{
  "n_layer": 11,
  "n_experts": 96,
  "experts_per_token": 6,
  "d_expert": 32,
  "moe_layers": [0, 1, 2, 3, 4, 5, 6, 7, 8, 9, 10],
  "routed_scale": 2.45,
  "balance_loss": 0.000694,
  "balance_bias": true,
  "init_std_router": 0.014,
  "lr_router": 0.000513,
  "norm_eps": 1e-05,
  "optimizer": "muon",
  "beta1": 0.9,
  "grad_clip": 0.5
}
Below are experts of layer 2 (counted from 0) of a mixture-of-experts language model. Rows are named gate (a neuron's input weights, with its number), up (a neuron's input weights, with its number) and show model dimensions 0-127. Each number is 500 + 50 x the weight over its row's rms, rounded and kept within 0 to 999. Numbers have three digits each.
Before each expert's rows: a language model's description of what the expert responds to. This comes from a sample of Wikipedia text that the model never trained on.

# expert 6
What it handles: Single capital letters starting proper names, often after a hyphen, line break or table bar, as in Courier-Mail, Proto-Malagasy, Kosmos.
gate0:566502384506509473517479530426445339546482534455483571468485473546446482542487503476500481555495511564455498380419594511492478503477544356470599554513554603413547423561534518529433574491506536427501533524517574488449486447573520443493493493415565492509508504514551485490451379533462454496525510483519505452493572512586474563451479512484477469526577508543480457510409566498441443466499
up0:596454513434575387536552474635527508503530460469533545571451380488431422530377529505468502515479445453424518522426506481463544442553529472453474507454526536531481499455485452406559471467526527366569493506471565532533504547638428529466533455438533496480465536480488458459494546584463459588563496546506524485594534515485429535414517502533487495529484512538476460511405501520526439522538

# expert 53
What it handles: Leading digits of numbers, dates, years and scores, often in table cells after pipes, such as 7, 15, 13, 24.
gate4:468509521495471543504591440524531556418470399444459534554454494524448532436556440437506453476495486493499534481554540485423459558538585467510463526453586595443423420554467538478495515508409481562428462442498475524531483525431599491434445412512441453381505449435527534545480599500436475533515601561496553383511515517529511484457530481459459456486470388523488465528479527407478508431440
up4:452582560504468424457414466589480491567492528451570490563524472551509527595422485507485541421528482457590490524422505551483562449590450486514563513497448424460586442503460483442500470428443410562512522460501541398500551459445512504509543559427508421531558509526552561514478508382416606514365494499513476550490535424475447510547586572483466559469504495550463467472531472471482468465497

# expert 8
What it handles: Articles and determiners opening a noun phrase after a preposition or verb, mostly "the", also a, an, his, its, New, United.
gate13:468497521451489539470536543590452482447492523452472527420454502398518548476555559391482489550471510576383457417556435592489536510529534496538441468451482458447499440512481531536521430486384495545425441613435543442529439514458517434441567510468508567512441472479408517452506546521478490420437593493478522511487595515459575495357504512451500449477526522573466475518537488422505563535481
up13:492455486518408585593528593509525453553447559477549408461534512490534549535541501504466566554443441489466488529513504503522449544561474474508467487533513545405481512457498487426528483470475487578513493384570438514602441509429466536583496432540512566567463544526596569507453434484407565495521452438574660488561559485511539513590515561478551464424498466482561510544492475561461511430464

# expert 56
What it handles: Adjectives and adjective suffixes such as -ical, -ational before nouns, as in local, American, surg(ical), occup(ational), physical.
gate0:513552468542471568507509471494526448550486554533602458555448448527526444487535568467518582633495572611456520392505493412440584588500492509488419417490444398521514584530526508565503399507509580524516448502518448532571501504568602564520477581517496570462468510509600565536464554450529549472543510489477453468533516457362432499522507468495455450482448526499503495512503507533518583467492
up0:472544491505461465452480556458546463515487418483514506544570506553485591384476551490535532539478623592473455445588485485444441554452567567561394516529532465489477589558488448431507503524496568391511422489556429514495558488511520502448495513497519523550511555494513521540401496556565577457552461606485482501490516497415465569530519516425459438443454616469471513461380544477490504464571

# expert 43
What it handles: The article a and adjectives or quantifiers after a, is or the, such as more, most, first, little, mixed, long.
gate0:416486397587455519511486548600510512530501454552483478514504462469473483561470514497492486474527455544483457545458476452523517531507488409437549593507391425585467425406468470486522556459542462540433395490485476502570526450488492482600453567456573521534459512486512410448450558475510552473404437508463543648485503442503580432479543501456491519443539576444473435413497433421522537526529
up0:534461461545386542470532500448434499496429488568410535539473437459508497587490494493472433583532460413458507461415626526536559398542517422453629518521503356562496479522442460547505512586497563481573602516494441461525476528534548498519495508550483523451473409456535416425594492535547483521461446482477494462483498515477505453488432470548510521462426541526575489492562500460522476558565

# expert 57
What it handles: Initial capitalized fragments starting proper names, often non-English, such as Mal, Sal, San, Kar, Bh, Sw.
gate0:526439573488541423478429414473503672514369428531511548538435514493588443511441452495525424411502536523472479431479380506515499457470494565544489536477518494461477517549495568531428528488459428450450483511482531507522489516548479463531538528543469533436488568579513462435471442484475529542495565472559486514478578462461482536535510541491601470585441504589530534574587566437612485516464
up0:555512480445483485479432613507537549548489475431501461505531530486588497528452495523415375503513447518456511476486554567376589567448582438480508555485544480570529548492434473535461498551459474443487517512390524498488499612429516517464449491542486491456463485587594510572602523464489550365498567523514428457494541494551502435506426514463509467452529598524536467504484571526443441467579

# expert 10
What it handles: Coordinating words joining phrases or clauses mid-sentence, mostly and, or, but, plus infinitive to and by after verbs.
gate0:578575491493470473480441521433544494572515431471566522448421434540522516440552444520554554494471538521534449551441449512489521511495421430471450483474579523514466493495597506576355565397532475521495490480566428468427482384545490497456478503425564442565529516462602535544535511514553594538418517419492476484529471545462564504538528481615599469518499450543524460512431506494422555478466
up0:473493549595523527524560533508524572503518478493495444630466462473551502528516562517584491479444445442517460429521439483481369428492456460519418604489507522531514470532535535531489534504472500472496625428519491493403503422571450507467492521541580571576565469480517556457479454486513507439449452484471474443455469445401598567427505412371615449564465492497479483477512540453522494517468

# expert 21
What it handles: Short syllable pieces inside foreign names and words, often after a capital fragment, e.g. de, Le, he in cyclohexane, io, che.
gate0:483488558505501544557534445546523428559535454387527420492412468445597469481497531541401553531498438519564453467521498432525434499606447449446497498530592455387568471504532504512519434472504492541532475567553489586497430439449467494438495438579461458459548442485557474536517517517517451506480612550586555521456512508476489469572488500459575536521447448543543490485567657499498473592509
up0:572475487432518558554526470469476580516460435440479549486455489452511508516455567450490435418484485468466509520544435511507568455562437484535479594591620394510441529467442450442520560488577576477570521544449361524532442514439517547519589506627540537475494569612473520530472567487447525515574410524433478529461462509443535523492488540526525536441585488478452447428519514547487466504533

# expert 47
What it handles: Prepositions and linking words following a verb or noun, especially by in Succeeded by, plus to, with, under, between.
gate0:510541519509503497446477574567569409457444469552485457491567571456568466516542507554423579444485616444525479400449438428497467484494552520509483461494454497521481442572454467401518545497522520475634482495564523627430457530504540516475523628419560505535524500537526553480550503544480508517483553517565453462564455559524471473482391398504478476529440433491490452512489557519583456431568
up0:541540452475385485395592552593495514543549472530510426506534475533466488509433576412499570379556466491584587483497424474474575521458529497486484487600436503522567460449514508446518561551492503487540484466372491508563521490506472493497514564494476493496488483538377451441485448501545456532523501495454532519497550556546457452546566489584505554501490549526530608597451494433562511450622

# expert 44
What it handles: Inner syllable pieces of long words after prefixes like dis-, con-, inter-, as in ag(on)ist, Key(nes), gastroint(est)inal.
gate0:562453489508548473507558506424485466554551574550496511423503525412483512453596515413509512602494499533503426465534490480540536480496582499522429451432465394482506482494583425481499501361449515502592458385493537436524539530469487491451582496510465548574503457506499491538579507504573478417483497476546521496496440511492523405519512539320464456548497531421474457487451563539460513600538
up0:564487393636467407453450419454529451555555546498556479554476508568587525472533457566572510554527525412534454439493561459491416478582530421597601495538512459485394455494512569522562449551510466454444479570459473527460521466510496534525577479463453533494521516565463478484470526612538531491523461482463556567516535598482484487535551514537495467504522479495436494475400513613526458534563

# expert 58
What it handles: Prepositions following a noun or verb and introducing a phrase, chiefly of, in, to, for, by, from, with.
gate1:502475459459570449591547550427440495414546496540497481601464535457534536485569547584510463587438479595413501486458508477409507517575455541472516506632470464481547441468533564586578445518537508415515518412468567508574553532461477534513582453478493495493461525430507553540441500508531420599498440511549625532526548538517498510527541484505523483469387448491546508457545455535547507573552
up1:526543406476448479516460510496506543522464505475534499455508546477531563489523433531511572538560487561456503460502422516490532396451467489493377513505535539533497577584495576459496508497494506528499412586423545546518517436503557459519473611476469472482494454561446524424562536535407460652610530404450496504572430544445503380549491458599477501488512524495505477470482462555521517479635

# expert 9
What it handles: Pipe separators and blank or numeric cells in wiki tables, especially election results, schedules and statistics rows, e.g. | 0 |.
gate1:542451596494542480452472504483486498540488531516545380626489501511534527522564471580484503504575505416489446516476347491545572444532534494570531654474519387476508468575544564508465474520441439609434509515520468483468505479520493431430419566496546472472522545465483379572465485457515532500579453500536480508568584456457489428523483527485474556544445482471545456434559521525549514495459
up1:471560490531462532484536518507485489476601606500504462476554486332485528607554459476505494525516529486555456420520518542471506528501544431452451510466429480578476477475525560475477491497399340435520530435489490506566396502537531510495525498547504556502505416446506498382553569600466491479559475556424562414497550578518598446534471493545488549477491536544498535494532523508420580484445

# expert 2
What it handles: Single capital-letter first pieces of split proper names and rare words, often after "the" or "of", as in T(achinidae), G(yeongsang), K(art).
gate0:439542476449492467497505519513549489519513531485439543522505475663589479534518539495575431510476471485532562510442508627405468495526507512561488544625487531530469533513437545568503513550434555495435560444563492509512559460523431538613517501446499503476436508456514504529465458515470507406495503516478429554408387388526450633517576545554496558555557532516540519508437518601519491516505
up0:504556588500489514540602474542538487550419463539558618527620457390502521461533480508554483570589533603401580440484463572472480494554421429534488481540504524462488583510443573488563408451469550441605506467411531528498496492559505529521449555534527458567547516489459551533467579489502524458516511524469540573431462506509436501474482489518551551515450545478521549443524518638462471503469

# expert 63
What it handles: Surnames or their first pieces following a given name, such as Williams, Brown, Smith, Khan, North, plus river and place names.
gate0:498555547487549490521579451505497508501427524437493510440548480524488505480546637491514534508556512478423487516494562533536535516430431492440575499501553525616517462580501446465496621556514440474391496513532564482425429592447492586553538474440459468507449425476403519404459489454508492442524448512513468482481329530476442560551459532569440461498479530540545553583499468489483516555564
up0:564456452559576496414414475579507482461491496475388487479531435504538484579543520472403540544535513564514542519542602492546516542490573555506586562474518514519449552519535530454480578466470601442566594462511464450469510547435570453478547410513539534503563457444563525517487501433536505518441516495533513570521572445462380492573475540428519478540418439476536465564538465468428517413588

# expert 32
What it handles: First letter of a word, often lowercase or after a hyphen or in compounds, as in Proto-M(alagasy), Shape-m(emory), g(ains), "L(ast).
gate0:543569422443621407524551484439509444528616541434540483594480486480494498508442441509487470442500482428467442480505613509467488477448467511475571392551500429493577538560562472418493434499519505587521502457421503473466453545508595544520541430505467481521460489490475359521534511515502550627505498492510511467446472379511414501504555537537575461518561516526472439476549515506489461426481
up0:568485511529425459427576493462497560510478406514493471515507579444442498485545521482511471537483572579397578531486437572462538530502557547480515590558607502509438470535497490650547555569541468495483413524578585462457456438585436550481457539426488500469522453487469514507540591549497454461504499578551466505542603526532538515546533475600483467502439473474524532551450464417505605502456